Weights of a small mixture-of-experts language model, trained from scratch on English Wikipedia.
Size: width 192, 28.4M parameters.
Experts: 48 experts in each of 13 layers, 64 squared ReGLU neurons an expert, 4 picks a token, a softmax router.
Below are experts of layer 4 (counted from 0) of a mixture-of-experts language model. Rows are named router (the router's row for the expert), gate (a neuron's input weights, with its number), up (a neuron's input weights, with its number), down (a neuron's output weights, with its number) and show model dimensions 96-191. Each number is 128 + 24 x the weight over its row's rms, rounded and kept within 0 to 255.
After each expert's rows: a language model's description of what the expert responds to. This comes from a sample of Wikipedia text that the model never trained on.

# expert 36
router [109 114 124 118 110  99 149  86 174 102 118 117 110  87 165  87 162 116 131  84 114 137 134 137 117 133 106  92 103 165 134 148 102 110 116 114 158 140 133 154 159 145 109 162  83 121 150 142 134 118 160 122  97 116 126 114 108 128 106 113 100 151 131 132 119 133 107 105 148 104 133 120 146 156 141 132 145 146  85 160 166 128 118 104 131 143 137 107 111 191 125 161  85 109 126 144]
gate0 [171 140 119  98 138 146 141  97 108 111 104 124 135  98 144 129 136 141 140 135  99 111 106  77 124 138 112  93 137 144 123 138 165 137 127 148 123 119 124 139 132 183 149 105 122 142 169 102 127 204 126 120  80 114 121 123 143 128  84  96 111 131 172 143  98 115 116  99 161 136 168 159 140 142 142 155 166  79 126 126 142 129 132  96 114 114 123 113 123 118 107 100  83 130 120 152]
up0 [159 165 109 106 226 131 131 126 134 155  83 142 129 103 106 143  78 127 137 117 132 135  90 134 136 137 136  98 122 100  99 122 128 111 115 110 118 118 154 156 143 111 127 149 149 136 144 103 108 203  92 179 138  90 136  51 104 131 132 141 130 137 133 155 107 105 138 105 147 154 110 124 119 122  99 120 127 128 131 142 119 130 183 114 120 113 143 147 141 115 124 148 101 123 126 129]
down0 [155 152 158  96 115  81 107 131 127 144 156 108 131 149  81 155 151 103 160 128 109 162  96 193 133 153  89 111 100 115 172 145 147 124 103 122 151 136  81 113 142 157 100 157 127 117 128 128 102 129 119 178 114 126 125 180  79 106 176 107 150  88 155 125 122 102 116 145 158 115 134 134 156  86 153 171 136 113 127 141 103 151 101 134 160 129 159  95 147 120 134 125  98 125 123 123]
What it handles: Table numbers. Digits in sports tables, rankings and statistics, especially cells between pipes, such as a row number 20, scores 94–104, decimals 0.23.

# expert 7
router [117 117 132 117  79 112 130 145 100  88 113 139 110 144 140  93 141 116 145 103 127  99 112 135 140  95 110 140 120  93 117 151  89 182 103 147 127 129 149 116 121 113 163 141 150  92 151 132 125 195 121 124 136 113 163 147 125 144  79  90  72 116 163 142 123 173 143  68 122 132 132 102 117 172 128 123  90 151 115 126 130 104  80 113 148 132 142 102 119  99  74 122 173 144 158 161]
gate0 [121 110 134 101 130 140 108 118 118  77  86 126 106 156 135 142 104 120 121 158  84 139 135 130 119 116  72 110 114 152 150 117 138 111 138 171 101 104 122 155 128 130 108 103 121 103 152 140 130 144 139 111 127 104 115 104 103 134 124 101 169 145 138 125 111  96 126 158 150  97  89 125 121 151 117 163 116 142 130 122 179 126 122 143 122 135 147 131 120 116 109  55 102 124 109  94]
up0 [125 169 103  96 168  79 131  75 130 142 141 129 135 135 109 137 132 122  93 149 124 120 134 106 150 147 102 127 128 123 140 106 117 115 101 109 158  92 132 142 118 100 107  91 135 122 123 145 132 130  94 124 118  99 123 106 161 151 114 126 110 108 143 150 116 136 127 109  97 101 118 191 143 125 158 146 134 176 121 160 110 145  94 104 140 107  89 104 122 101 103 104 141 131  95  90]
down0 [164 131 122  92  80 148 119 112 127 133 132 130 124 133 117 119 138 125 152 130 116 132 144 159 170 147 158 140 109  74 103 158 104 117 115  90 101 146 151 108 151  84 138 129 127 125 127  86 116 137 112 171 125 148 116 160 142 123 125 137 133 115 154 138 131 116 138 124 107 119 122 160 119 141  77 156 127 146 118  94  95 102 131 121 112 133 135 153 135 181 123 142 165 156 119 141]
What it handles: Plural and suffix endings. Word-final pieces, mostly plural s, es, ers and similar endings, closing nouns or verbs before punctuation, such as Wars, Officers, notes.

# expert 32
router [137 137 180 115 156 158 135 146 109 127 164 133 145 140  95 101 101 139 138 112  98 103 138  81 127 149 141 108 111 103 117 137 149 157 144 123 127 149 113 107 150 137  87 114 159 122 136  96  94 123 113 119  93 163 123 132 156 113 150 133  90 142  90 101 122 123 118 105 123 119 109 107 108  89 128 127 146 102 125  72 141 108 152 186 106 131 108 117 108 131 144 127 120 123 126 101]
gate0 [151  77 161 122  85 151 135 114 151 110 128 158  90 118 132 100 124 105 128 126  79 147 134 121 118 139 126 143  83 123 117 136 168 114 141 129 131 135 147 101 135 120 120 146 117 104 109 110 109 147 123 129 125  95 103 137 107 109 125 155 151  71 127 151 150 128 108  95 103 118 149 123 132 141 151 144 188  55 127 135 128 104  94 145 126 148 100 144 119 156 121 122  74 156 137 126]
up0 [147  78 152 133  97 141 131 116 166 101 130 160  85 122 132 101 129 112 120 122  82 152 140 117 109 139 129 151  71 111 101 128 159 121 141 126 136 128 143 102 135 125 129 126 120 111 105 103 112 133 119 121 133 102 105 149 103 109 131 154 143  76 121 162 155 135 112 102 102 116 147 117 137 149 159 131 182  60 127 135 132 109  79 147 122 151 101 151 120 160 134 119  75 153 140 126]
down0 [141  94 113 151 134 127 133 181 107 124 119 127  76  88 115 139 114 107 145 140 141 116 101 131 115 139 157 118 133 148 104 116 106 135 141 163 159  95 134 131 132 159 102 150 102  89 157 128 128  81 126 140 198 129 116 156  90 148 163 143 151 144 105  84 153  99 126 140  93 116 132  83 110 116  68  92 143 118 129 132 128 136 128 152 111 141 111 121 136 150 115 120 152 111 128 125]
What it handles: Content nouns, Latinate suffixes. Concrete and technical nouns and Latinate suffixes such as water, design, species, research, and pieces like ment, ut, ative, gen.

# expert 41
router [126 123 125 118 136 154 130  92 147  94 122 142 114  77 134 140 102 139  93 149 152 141 150 163  98  92 101 129 141 114 154 100 116 121 135 157 142 116 116 134 122 150 181 119 128 184  81 114 161  98 127 111 126 112 126 174 109 145 180  93 161 114 114 143 119 106 101 149 154 112 141  98  90 140 157 138 120 134 107 124 114 111 128 120 109 121 139 114 141 124 167 128 144  97  97 122]
gate1 [153 115 108 154 156 109 137 139  95 145 102 165 115 133 148 140 115 167 102 102 160 136 138 148 130  57  92 125 106 135  95 103 130 106 157 121 105 127  76 155 129 133 143 139 123  67  91 131 136 161 102 123 111 112 160 146 222 132 163 124 105 165 123 128 136 155 166  83 125 145 106 107 108  99 108 137 145 109 119 146 137 124 182 132 169 107 125 133 147 170 155  97 144 146 113  93]
up1 [116 125 127 128 113 133 133 100 149 136 173  59 140 138 118 157 165 118 161 135  95 135 123 113 107 162 150 137 153 102 114 128 122 159  98 124 150 170 180  95 124 111 123 112 140 165 156 103 119 110 151 161 139 166  96 119  49 145 108 113 144 123 104 126 118 119 107 104 147 109 123 137 156 149 145 124 111 118 136 111 152 116  94 101 112 115 139 124 114 124  57 153  70 100 121 147]
down1 [117 155 137 148 116 139 120 148 131 144 126 157 128 147 177 138  99  95 158 124 133 189 127 134 203 126 151 130  85 152 160 149 136 129 131 167 140 142 156 134 103 145 154 105 186 105 113 108 155 104 145  81  92 142 150 160 139 105 117 101 145  88 152 111 152  88 150  98 112  84 153 107 133 115 124 111 123  89 145  85  94 136  93 129 121 139 122 144 123 172 197  68 128 110 127  86]
What it handles: Prepositions and conjunctions. Function words joining phrases in running prose, such as to after start or expected, in, of, and, against, through, despite.

# expert 34
router [124 124 153 104 142 105 156 113 138  91 113 131  88 158 127 127 167 132 144 108 120 154  93  99 105 143 130 103 106 139 151 159 113 163 134 152 129 152 102 165 167 159 106 145  97 133 168 159 126 143 133 128 121  91 117  89 176  86  85 144 111  96 153  94  63 117 138 142 125 133  78 156 122 132 110  95 136  79 124 165 104 125 130 150 151 151 129 110 151 152 136 134  84 142 138 163]
gate1 [110 138 133 120 117 162  91 164 113  89  98 102 116 157 137 121 121 102  91 107 105 110 149 174 117 132 133 109 149 109 112 139 131 143 122 142 149  91 137 125 144  93 119  94 152 149 104 152 151 121 146  98 133 136 137 144 156 124 136 124 149 136 163 143 125 115 117 156 100 185 118 123 107 160 103 140 102 145 146 104 149 125 161 139 134 104 157 160 117 140 114 103 173  92 145  79]
up1 [156 124 111 135 141 101 155 106 141 167 137 152 136 107 124 137 141 157 158 141 151 164 108  95 138 122 131 142 104 149 156 115 126 117 124 102 110 165 104 125 104 162 138 142  99 104 154  79 104 122  90 161 129 134 134 100 118 148 121 144 110 132 104 110 129 132 133 106 151  72 132 138 162  93 164 132 137 108  98 154  89 119  74 119 121 137 106  86 133  99 159 161 100 164 113 173]
down1 [159 118 146 110 170 114 100 140 154 148 113 103 144  70 128 111 118 127 129 144 122 131 186  78 142 129 144  68 147 149 142 151  79 127 105 102 132 121 139 120  58  99 182 132 146 108 120 140 136 151  97 123 109 157 118  74 145 160 131 158 107 127 114 166 108  99 128 102 119 121 133 152 104 143 125 149  79 132 150 100  97 166 103 102 133  75 135 110  75 145 102 127 122 147 113 141]
What it handles: Name-final word pieces. Ending pieces of personal, place and species names, such as pen in Shippen, iz in Ortiz, ensis, sburg, often in biology and biography entries.

# expert 40
router [163  86 193 122 130 122 138 130 118 158 136 169  98  90 142 115 178 115 178 101 116 156 122 136 132 102 106 100 140 181 104 122 110 118 159 120 153 122  97 150 128 141 166 116 108  95 110 142  98 128 167  98  90 122  92 134 103 124 139 134  84 116 102 133 126  91 165  94 115 141 105 113 146 130 122 115 119 132 130 144 109 147 106 109 132 108 136 122 142 153 123 104 119 135 111 136]
gate1 [112 165 102 109 127 130 160 130  69  88 128 142 119 131 182  64 151 116 116 120 116 138 123 112 125 117 119 110 137 129 122 124 121 151 125  79 149 152 150 126 114 115 146  96 154 136 161 131 113 105 100 146 142 126 140 113 116 123 154 103 106 114 110 147 146 119  85 106 107 100  73 141 169 100  97 135 144 160 144 102 141 176 124 119 122 125  84  90 151 162 165 107 124  92 147 146]
up1 [101 165 117 116 136 133 149 128  65  91 137 132 108 135 188  81 145 116 120 122 123 135 129 125 117 105 109 121 130 123 129 124 107 159 138  76 158 155 148 135 101 129 147 103 152 127 165 140 112 117  94 154 119 112 136 115 113 123 158 109 117 126 116 150 158 108 100 112  89  85  77 132 157 110  82 133 146 162 145  95 132 168 117 127 124 148  96  99 155 160 154 130 108  92 166 137]
down1 [100 156 101 124 148 153 104 153 126  91  97 133  86 108 117 154 174 123 144 126 119 148 114 130  76 140 144 145 116 135 134 176 135 143 134 133 130 115 110 129 140 127 100 109 102 142 127  80 154 114 141 169 142 117 111 149 129 166 181 136 143  73 115 128 132 123 122 111 121 144 115 103 121 139 122 180  90 103 155 126 123 146  82  90 104 114 128 146 137 175  92 123 138 160 142 149]
What it handles: Years and coordinates. Digits within years, dates and decimal coordinates, especially the leading 1 or 9 of years and decimals like 40.849167°N.

# expert 39
router [132 178 116 147 109 101 112 132 110 151 103  90 109 172 132 107 131 123 114 130 116 128 106 154 105 145 138 133 105 134 167  74 124 115  92 105 132 156 137 109 108 156  97 149 137 111 107 132 167 149 126  96 118 157 153 153 128  78 138 129 128 162 116 113 138 120 190 125 163 129 116 107  90 106 107 143 168 105 114 148 183 126 167 115  90 124 130 129  96 146 171  88  98 116 118 123]
gate0 [ 99 165 189 117 110 140 151 136 109 134  95 152 147 116  99  98 130 121 166 108  96 170 136 112 170 124 169 124  90 133 132 156 110 117  78 126 100 147 164  94 127 133 109 141 143 140 121 187  88 107 125 122  84 126 137 140  88 112 158 154 156 184  98 109 139 140 158  85 108  94 134 132  89 137 130 128 122 109 106 101 145 125 111 104  99  72 115 121 119 122 125 158  80 159 119 174]
up0 [102 148 141 104 145 150 143 129 116 121 107 116 137 143  93 108 124 145 146  95 122 158 165 120  81 127 172 141 158 134 110 175 159 119 140 128 126 128 180 116  78 132 131 126 128 123 121 146 147 129 138 110  88 158 155 141 115 102 123 141 157 143 101 156 139 117 130  93 143 134 133 158  99 157 122 126 145  76 105 107 109 153 123 161 137 106  90 141 134 134 132 147  77 117  49 169]
down0 [161 117  38 119 139 106 137 120 146 117 150 106 144 134 156 119 143 138 155 128 111 133 146  66 135 160 165 112 114  77 107 129 115 145  98  95 168 161 130 148 116 108 141 137 120 125 106 120 108  71 133 136 133  76 123 124  69 111 149 128 143 151 102 118 127  83 103 117 126 127 164 136 154 140 115 149 139 110  90 115 109 100  92 143 133  62 118 168 149 132 102 154  81 132 125 137]
What it handles: Census and election subjects. Pronouns, There, percent signs and nouns like people, population in demographic and election text, as in There were.

# expert 2
router [126 133 146 118 126 109 159  98 128  80 151 183 133 123 143 165 128 121 148 161 153 108 109 134 124 117 108 123 173 156 141 125 119 150 153 127  84 124 121 111  82  89 150 116 135 117  83  95 116 122  81 133 130 152 122 133 165 130 154 154 133  68 126 105 132 187 127 109  99 136 128 126 100 132 127  99 126 116 123 117  89 143 103 124 148 125 100  98 113 123 173 125 178 141  80 150]
gate1 [105 167 123  65  78 113 112 138 107 143 126 108 161 105 181 112 151 126 125 157  89 114 146 148 126 114  93  95 129 178 160 124 130 164 137 129 147 151 136 135 114 149 166 112  80 108 129 120 122 111 102 110 130 165 127 151  91 124 167 157 171  74 150 137 147 134 133 109 100 131 123 137 113  85  74 149 104 129 115 139  72 123 146 133 121 131 116 123 173 158 129 172 113 147 135 125]
up1 [102 173 117  76  67 113 110 146 107 147 119 103 165 114 183 126 149 125 126 150  93 123 128 144 129 109  93  96 142 159 154 120 138 160 121 127 147 159 142 136 118 149 173 110  72 102 132 133 127 112 107 121 128 166 131 146  96 125 162 152 163  89 149 139 150 132 132  97  98 132 134 131 111  93  63 154 108 132 112 141  68 122 149 126 105 134 118 120 177 149 126 163 116 147 140 131]
down1 [144  92 124 135 105 108  99 118 166 112  88 100 145 164 115  87 128 147 133 103 115  99 163 137 128 114 119 160 149 119 129 118 117 111 136 106 162 103 101 178 137 144  85 110 129 125  97 163 120 152 141 134 102 154 127 166  77 120 111 104 171 129 144 153 144 137 140 118 181  81 146 113  99 160 116 147 124 128 126 100 123 134 121 122 108 124 157 158 121 144 130 108 139 152  77 182]
What it handles: Prepositions after nouns. Prepositions like of, in, by, with, from following a noun or title, as in Duke of, Siege of, Department of.

# expert 25
router [163 128 105 151 138 117 111 118 138 105 121 111 130 150 142 129 123 103 138 140 109 153 115 123 118 168 175 136 148 119 137 152 151 107 164 116 120 132 126 114 163 142 112 120 127  96 145 123 115 137 102 148 155 107 119 118 150 116 111 154 111 109 134 151 128 144 186 132 123 135 116 175  97 122 120 134 123 140 147  84 124 137 133 132 123 140 107  89 117 119 141 141 110 119 103  95]
gate3 [136 120 136 142 143  99 131 180 124 145 180 143 113 112 164 135 108  84 121 121  87 177 150 146 124 126 109 132 167 147 103 114 151 138 136 158 124 131 125 168 104 117  76  94 160 106 125 176 115 187 120 118 157 132 142 150 110 107 137 149 133 126  78 141 131  97 200 100 101 125 101 144  97  79 116 158  84  73 140 114 163 149 148 153 126  96  90  85 117 142 121 125 128  99 101 113]
up3 [128 127 140 148 147 109 124 174 124 146 188 141 114 118 156 149 112  84 123 121  93 176 155 145 118 126 123 142 169 136 102 112 135 122 121 175 127 129 127 173 105 114  75 103 154 104 111 165 109 193 125 130 165 137 145 143 118 112 136 159 130 120  81 138 136  96 191  98 111 115  90 142  93  97 123 168  95  72 145 113 148 151 150 154 133 103  79 100 106 147 105 122 122 113 101 118]
down3 [163 114 114 155 121 136 103 133 129 104 165 130 148 159 120 136 157 114 146 112 118  91 137 112 144 135 126 148 116 134 153 145  82 109 105 100 148 136 111 124 120 149 126 129 164 131 128 169 160 118 169 130 131 119 109 123 139 177 109 140 126 190  96 118 140 127 115 150  85 140 137  94 125 115 143 137 135  88 144 153 143 147 147 168  73  75 121 163 158 217 129 150 134 114 142 107]
What it handles: Word-ending suffix pieces. Suffix or later pieces that finish a word, such as guar-ant-ees, previ-ous-ly, Univers-it-aire, hect-are-s, and also American, York, born.

# expert 24
router [100 107 142 177 190 105 142 142 155 132 112 192 135 143 147 163 121 119 131 150 172 147 118 126 120 138 155 112 163 187 136 128 158 127 140  82 125 104  93 111 144 148 102  83 108 131  82  77 149 111 130 156 130 105 117 127 152 124 132 171 178 133 121 125 121 150 142 157 128 178 160 139 134 150  98 128 148 128 131 153 147 119 123 131 137 112 150 119 119 141 118 111 120 176 136 101]
gate3 [103 122 142 153 112 163  97 131 127 123 131 102 142 119 148 180 124  85 129 121 105 111 144 117 108 153 122  84 182 108 118 122 130  86 108 156 137 101 122  75 136 182 118 148 133 126 116 148 174 137 104 112 150 116 126 145 152 130 123 153  99 131 109 132 135 117 153 160 114 139 122 146 162 140 142  84 115 112 116 151 105 158 101  94  94 128 132 151 115 154  94 121 105 153  72 115]
up3 [102 109 139 156 129 146 108 122 106 143 115 120 141 141 165 167 134  88 103 110 104 101 150 113  93 165 169  99 174 125 107 120 111 102 113 143 153 111 119  94 123 164 106 146 118 126 105 164 159 176 117 120 143  96 112 122 144 115 143 129 105 140 102 129 118 125 126 171 121 151 111 142 159 114 118  73 141 107 103 136 101 163 128 127  91 130 176 155 117 167 119 106 114 147  70 104]
down3 [164 128 153 128 120 149 135 120 120 102 163 122 127 122 167 132 122 106 147 110 114 144 128  62 178 207 153 105 160 100 100 106 114 125 118 147 164 150 130 113 142 142 152 124 144 121 106 122 121 148 133 107  80 124 174  91 119 121 125 117 140 124 145 184 178 176 137 172 133 119 137 116 130 140  84 114 121 138 147 151 142 155 129 140 146 133 149 143 132 157 125 121 124 128 120 120]
What it handles: Foreign-name syllables. Syllables inside Indian, Spanish, Slavic and Asian names and script bytes, such as ja in Gujarat, í in Darío, Ka, India.

# expert 28
router [ 95 113 143 162 107  63 141 135 115 105 116 150 134 135 121 141 102 123 164 121 138 150 148 141  86 120  94 101 112 164 127 153 111 145 173 118 157 115 125 136  90 123 124  95 120 131 122 160 129 153 157  98 130 114 138 150 117 157 131 165 155 109 129 124 151 139 133 160 163 166 123 154 164 138 150  69 151 111 131 166 155 167  98 115 169 160 102 120 110 147 132 121 101 156 129 125]
gate3 [145 138 143 135 100 126 119 127  96  97 149 124 154 142 112 110 117 147 143 194 125 193 167 131 150 125 162  87 143 126  97 131 123 150 111 183 110 165 119 149  92 116 145  74 118 102 112  95  93 115  98 125 167 138 135 164 156 120 147 146 169 142 109 133 132 127 128 161 110 133 131 124 127 116 119  97 149  99 153 110 117 138 140 128 119 125 129 170 139 121 118 115 107 124 141 160]
up3 [119 103 142 116 134  97  82 149 163 144  95 148 131  93 110 165 123 126 171 132 132 122 113 128 121 146 144 181 127 119 133 149 140 111 153 112 131  96 104 129 178 124 134 178 148  92  74 159 143 131 135 123  97 118 109 125 151 121 135 113 132 112 162 143 132  98 151 134  99  65 123 150  95 135 132 125 126 161  89 155 148 138 108 107 120 118  95 141 111 128 108 143 136 136 129 148]
down3 [135 169 191 180 142 156 103 158 124  71 116 126 114 158 137 108 130 122 171 121 136 127 184 124 137 125 111 158 177 151 145 125 157 140 133 109 154 118 160 157  99 129 116 148 151 150 131 126 134 100 110 141 113 150 117 134 124 115 101 110 138 144  93 109 114 113 145 150 132 130 135 187 146 130 106 110 153 104 123  99 139 110 131 152 133 129 121 130 135 114 126  93 164 142 102 164]
What it handles: Name and chemical syllables. Inner consonant-vowel pieces of European names and chemical terms, such as ro in Chromium, lo in Chloroacetamide, ri in Rodrigo.

# expert 27
router [118 134 131 160  89 114 157 135  97 172 111 143 137 125 100 146 112 116 161 162 140  80 113  86  95 195 147 112 164 120 134 130 146 142 141  97 137 123 169 101 133  96 100 130 153 127 144 174 135 118 139 153  91 128  94 115 122 131 107 133  83 122 110  90  92 153 141 157 111 171  93 130 131 136 135  89 117 134 107  90 125 129 128 111 139  97 116 117 108 154 135 155 132 150 137  93]
gate0 [158 115 133 110 154 103 164 120 151 111 184 149 173 129 115 136 153 120 127 116 106 110 165  88 117 172 132 131 143 149 105 120 108 164 125 103 167 114 161 115 145  98  95 135 155 148 130 108 142 143 132 140  81  94 153 105  96 165 123 163  99  57 108  99 151 127 147 127 111 117 121 180 148 117 135 119 138 123 140 145 120 151 141 139 127  99 102 140 141 143  94 144 137 132 121 122]
up0 [ 99 132 129 148 126 157 103 129 113 145  84 118  90 136 116 133  80 137 127 135 146 130  83 152 145  84 138 101 116  98 151 129 143 107 137 149  95 127 101 144 130 151 163 125 101  97 118 136 103 114 134 127 157 160  91 160 171 107 136  98 164 190 155 148 108 143 110 126 138 136 128  97 103 127 113 136 123 130 103  98 139 102 115 138 143 154 140 136 111  99 171 105 111 124 153 136]
down0 [152 128 143 153 123  97 165 120 117 143 158 108 166 116 112 148 143 131 153 141 118 116 152 122  69 116 108 129 168 113 107 144 137 157  85 136 140 134 141 117 142  97  81 150 103 131 101  89 124 126 146 117 164  95  92 142 133 107 125 166 151  96 104 177 139 107 132 160 170 169 151  75  96 189 124 147  99 133 109 117 116 159 141 151 159 106 113 151 112 150 120 156 170 118 116 136]
What it handles: Mid-word name syllables. Middle syllables inside names and words, often South Asian or Spanish, such as Pra-ct-ice, Seg-und-a, Santa-nd-er, Sa-ty-agraha.

# expert 15
router [163 111 137 145 117 168 106 111 114 143 116 126 156 138 119 169  99 154 110 145 106 140 110 128 136 139 143 112 142 103 114 190 141 128 119  93 110 151 105 140 149 126 140  73  76 121 137 154 147 137 130 108 107 146 107 102 144 161  84 134 140 123 135 136 161 121  96 124 101  94 129 133 173 111 120 155 103  93 134 130 141 155 154 180 113 143 123 155 112 104 152 107 121 147 147 133]
gate0 [ 99 124 141 158 135 120 111 103 144 153 111 152  91 125  98 141  98 120 101 155 139 118 109 172 156 145 143 134 103 100 151 127 124 145 129 177  93 133 119 128 156 103 103 154 129 133  93 156 142 170 138 113 112 142 146 157 123 122 194 132  95 148 106 125 125 142 102 122  48 130 162  98  93 107  98 107  63 143 109 101 148 114 104 140 123 153 121  81 143 129 148 108 164 143 145 113]
up0 [ 71 153 113 137 147 124 141 103 171 158  82 135  82 130 136 182 130 126 135 130 135 161 104 141 132 148 123 150 137 106 154 120 115 145 135 153  83 107 130 111 155  83 132 137 119 117 104 154 133 163 143 153 164 169 141 165 129 127 137 108  57 123 121 139 129 149 124 129 100 143 129  98 141 131 122 161  74  89 116 124 109 127  95 122 134 128 141  59 132 119 142 115 161 157 113 148]
down0 [125 114 106 103 117 126 163 107 128 154 126 149 165  93 107 121 138  78 132 149 158 101  48 114 115 113 171 197 141  98 128 131 156 153 143 120 112 107 136 144 141 125 102 138  95 122 136 127 116 134 153 119  85 113 135 126 145 149  99 112 141 170 134 121 110 144 114 126 111  94 112 126  98 106 136 157 155 121  97 154 199 121 148  99 116 111 144 110 133 143 132 110 160 131 107 145]
What it handles: Infobox field names. Field labels in infobox-style lists before a colon, such as status, type, Location, Date, reference, Party, guitar.

# expert 14
router [145 119 124 134 151 153 124  81 108 131 148  83 181 125 103 141 127 119 129 146 102 141  86  85 105 140 192 123 131 123 116 130 125 149 138  92 134 107  91 135 117 103  95 141  99 140 132 148 115 100 105 128 174 142 110 128 149 104 110 123 145 109 159 118 146  82 157 117 138 119 108 169 119 133 145 124 101 155 184 108 128 121 153 121 137 102 122 121 134 123 151 132 121 129 117 127]
gate3 [117 126 121 143 135 151 121 102 137 133 133 154 173 128 143  86 152 143 114 114 121 130  83 149 138 120 115 127 125  92 139  86 140 167  75  84 160 139 102 125  89 133 146 128 121 137 105 164 153 117 160 132 127 171 157 148 129  87 143 129 126 112 114 136 150 151 179 111 115  89  93 117 102 121 163 120 139  80 104  84  93 129 126 126 124  70 125 121 118 107 149 118 134 137 127 113]
up3 [112  98 154 159  68 172 117 146 120 102 136 101 125 108 110 130  92 111 116 134 164 145 148  90 106  94 132 137 135 148 144 177 121 154 158 129 122 107 102 125 162 156 132 133 143 135 110 102 124 120 121 167 133 100 134 131 124 146  66 184 161 152  80 122 108 131 114 119 130 123 162 117  83 146  87  82 135 126 136  92 168 121 104 138 142 140 141 109 136  97 134 195 119 139 134 163]
down3 [139 141 167 149 141 204 100 147 147 111  90 145 118 108 129 120 147 117 101 113 128 120 133 141 173 172 131 143 145 145 134 137 149 156 159  90 105 139 121 129 137 107 146 159 113 111 123  43  79 144 155 147 141 124 137 126 100 122 140 125 153 123 135 110 177 108 128 135 140 164 143 147 118  98 103 166 125 141 130 102 138  88 110 125 127 137 146 113 157 160 113 138 138 159 137  96]
What it handles: Word endings and nouns. Final suffix pieces completing words (priest, Christchurch, Pontefract, cisplatin) and occupation or music nouns like song, guitar, writer, politician.

# expert 9
router [116  98 105 154 174 169 113 114 109 120 172 104 179 149 140 173 157 122 107 139 117 111 130 105 118 122 149 114 121 137  88 185 121 153  88  79 161 137 104 115 127  93  78 151 105 112 100 153  94 123 120 146 115 108 118  94 131 133  90 116 109 152 136 142 117 124 121  93 147  84 145 166 141 122 136 129 114  98 100 152 128 119 148 149 108 115 123 159  98 126 172 122  99 130 110 156]
gate0 [140 133 150 125 189 164 151  83 128 140 142 142 162 105 151 130 129 150 151 163 126 141 131 122 112 159 135 122 130 139 141 136 123 179 123 126  97 131  82  93 161 118  97 168 133 129 112 143 111 136 116 174  94 119 152  93  96 131  83 123  85 126  75 149 157 126 147  89  94 119 144 119 129 139 119 118 114 135 133 129 130 147 105 132 126 102 127 124 127  93 103 169 117  79 155 127]
up0 [121 123 101 136  80  92 101 160 141 105 104 120  93 155 101 133 134  97 102 103 148 125 126 141 135  92 124 133 130 135 118 119 140  77 121 125 156 128 184 164  98 149 165  93 122 131 151 117 137 108 131  87 156 135  99 157 163 126 172 134 182 133 185 115  94 145 114 166 163 134 118 150 107 125 138 143 135 126 132 128 131  98 132 133 122 152 133 150 142 159 145  94 135 173 108 143]
down0 [143 154 157 174 151 125 134 131 147 119 136 134 119 150 107 135 129 134 128 152 117  81 115 144 134 147 138 126 115 129 124 159  87 164 116 119 146 114 153 121 129 130 161 127 119 133 101 111 110 147 136 146 146 139 172 158 160  77 148 144 136 131 159 181 120 108 126 155  98 113 106 107 157 171 151  93  94 127 104  87 139 136 100 129  99 126 130  91 143 119 120 115 152 117 138 117]
What it handles: Topic and heading nouns. Common nouns naming a work or field, often in section headings or after "the", such as film, album, career, game, Biography.

# expert 47
router [145  88 147 195 149 157 153  99 162 127 110 142  95  89 133  94  98 142 107 154 106 157  94 117  89 186 161 122 127 119 104 136 142 118 161 127 147 125 102 101 116  70  82 148 134 157 163 105 139 113 157 101 137 105 123 152 136 103 139 157 123 133 122 132  95  88 117 158 160 111 102 174 120 100 121 105 167 131 182 114 145 163 116 101 183 119 142 123  88 136 120 143 134 145 120  93]
gate3 [ 90 116 148 162 137 143 126 130 109 141 100 122  64 121 100 162 112 114  85 143 123 136 140 160 140 138 139 116 124  97 112 118 117 119 112 142 131  85  98 134 129 123 123 102  99 129 152 131 134 160 153 104 168 162 132 122 131 107 117 167  99 146 133 135 157 121  96 175  83 118 136 154 112 113 110 134 157 142 129 137 158 123 147 136 117 119 153 126 118 141 112 148 144 144 110 126]
up3 [115 128 163 160 145 130 134 139 110 147 102 131  79 115  99 164 112 131  84 144 121 142 141 150 150 126 142 120 135 100 114 118 117 109 113 145 135  95 117 121 133 138 123 107  85 117 149 132 143 166 132 107 148 160 137 127 131 105 131 162 110 148 125 146 172 134 106 188  88 104 130 150 104 110 112 139 139 146 127 147 167 115 157 145 120 127 154 141 109 123 103 156 125 144  98 137]
down3 [119 118 148 118 110  87 105 105  76 130 147 135 115 111 167 164 141  94 112 153 155 150  94 143 141 135 100 133 146 149 171 133 146 108  89 104 136  84 132 133 126 124 151 141 147 172 138 153 124 132 111 179 110 119 135 107 137 131 105 111 126 140 130 111 126 112 110  86 113 121  93 147 140 127 127 188 102 147 151 137 104 106  86 103 168 170 125 133 114  72 138 106 133 141 103 156]
What it handles: Romance-style word pieces. Inner syllables of Latinate and foreign words and country names, such as apo-ca-lyptic, provo-c-ative, va-cu-um, Italy, Romania.

# expert 18
router [105 144 122 125 155 147 101 157 117 150 109 101 181 139 160 113 114 143 137 122 132 109 114 179 154 124  88 124 125 119 112 163 119  94 107 110 157 146  97 100 168 155  86 116 128 123 104 117 123 111 144 143 143 134 124 122 105  99 150 111 135 136 123 138 112 116 190 172 142  99 107 141 117 116 124 150 173  95 196 109 122 123 152 141 109 141 145 131 173 106 179 136 115 135 150 160]
gate0 [125 158 142 185 153 127 113 113 133 115 120  79 118 130 100 104 127 120 117 111 150 145 135 110 115 133 101 133 131 150 189 117  99 112 104 114 116  72  84  71  94 138 105 105 112 149 145 159 111  85 111 151  89 137 118 166 110 113 138 167 167 111 100 128 145 121 116 145 127 117 133 134 135 124 108 114 162 104 115 123 127 144 136 119 122 120 164 110 133 122 137 147 161  77 132 106]
up0 [129 167 155 170 143 106 116 115 132  95 120  91 131 129 136  86 114 127 105 107 175 124 119  95 120 138 111 132 126 154 177 115  94 111  89 104 116  85  77  91  97 120 106 118 108 147 127 149 127 106 126 141  99 144 118 160 101 106 126 157 178 119 127 117 141 135 116 134 128  96  99 127 160 113 139 104 159 111 114 137  98 144 130 100 135 111 190 115 129 136 156 140 133  52 138 139]
down0 [142 169 112 104 132 114 143 147 175 173  96 173 149 158 157 128  99 118 111  96  87 119 132 111  85 116 124 122 108  78 151 129 147 147 170 118 176 141  92 132 110 154 133 115 120 129 107 147 125 109 115 144 139 122 127 143  79 112 131 191 141 119 106 126  86 124 148 134 142 124  84  74 127 142 147 107 193 155 151 145 154 136  98  90 135 151 120 125 146 105 122 133 103 130 125 137]
What it handles: Section headings and labels. First word of section headings, infobox labels and sentences, such as Honours, Population, Senior career, This, mostly in football and geography articles.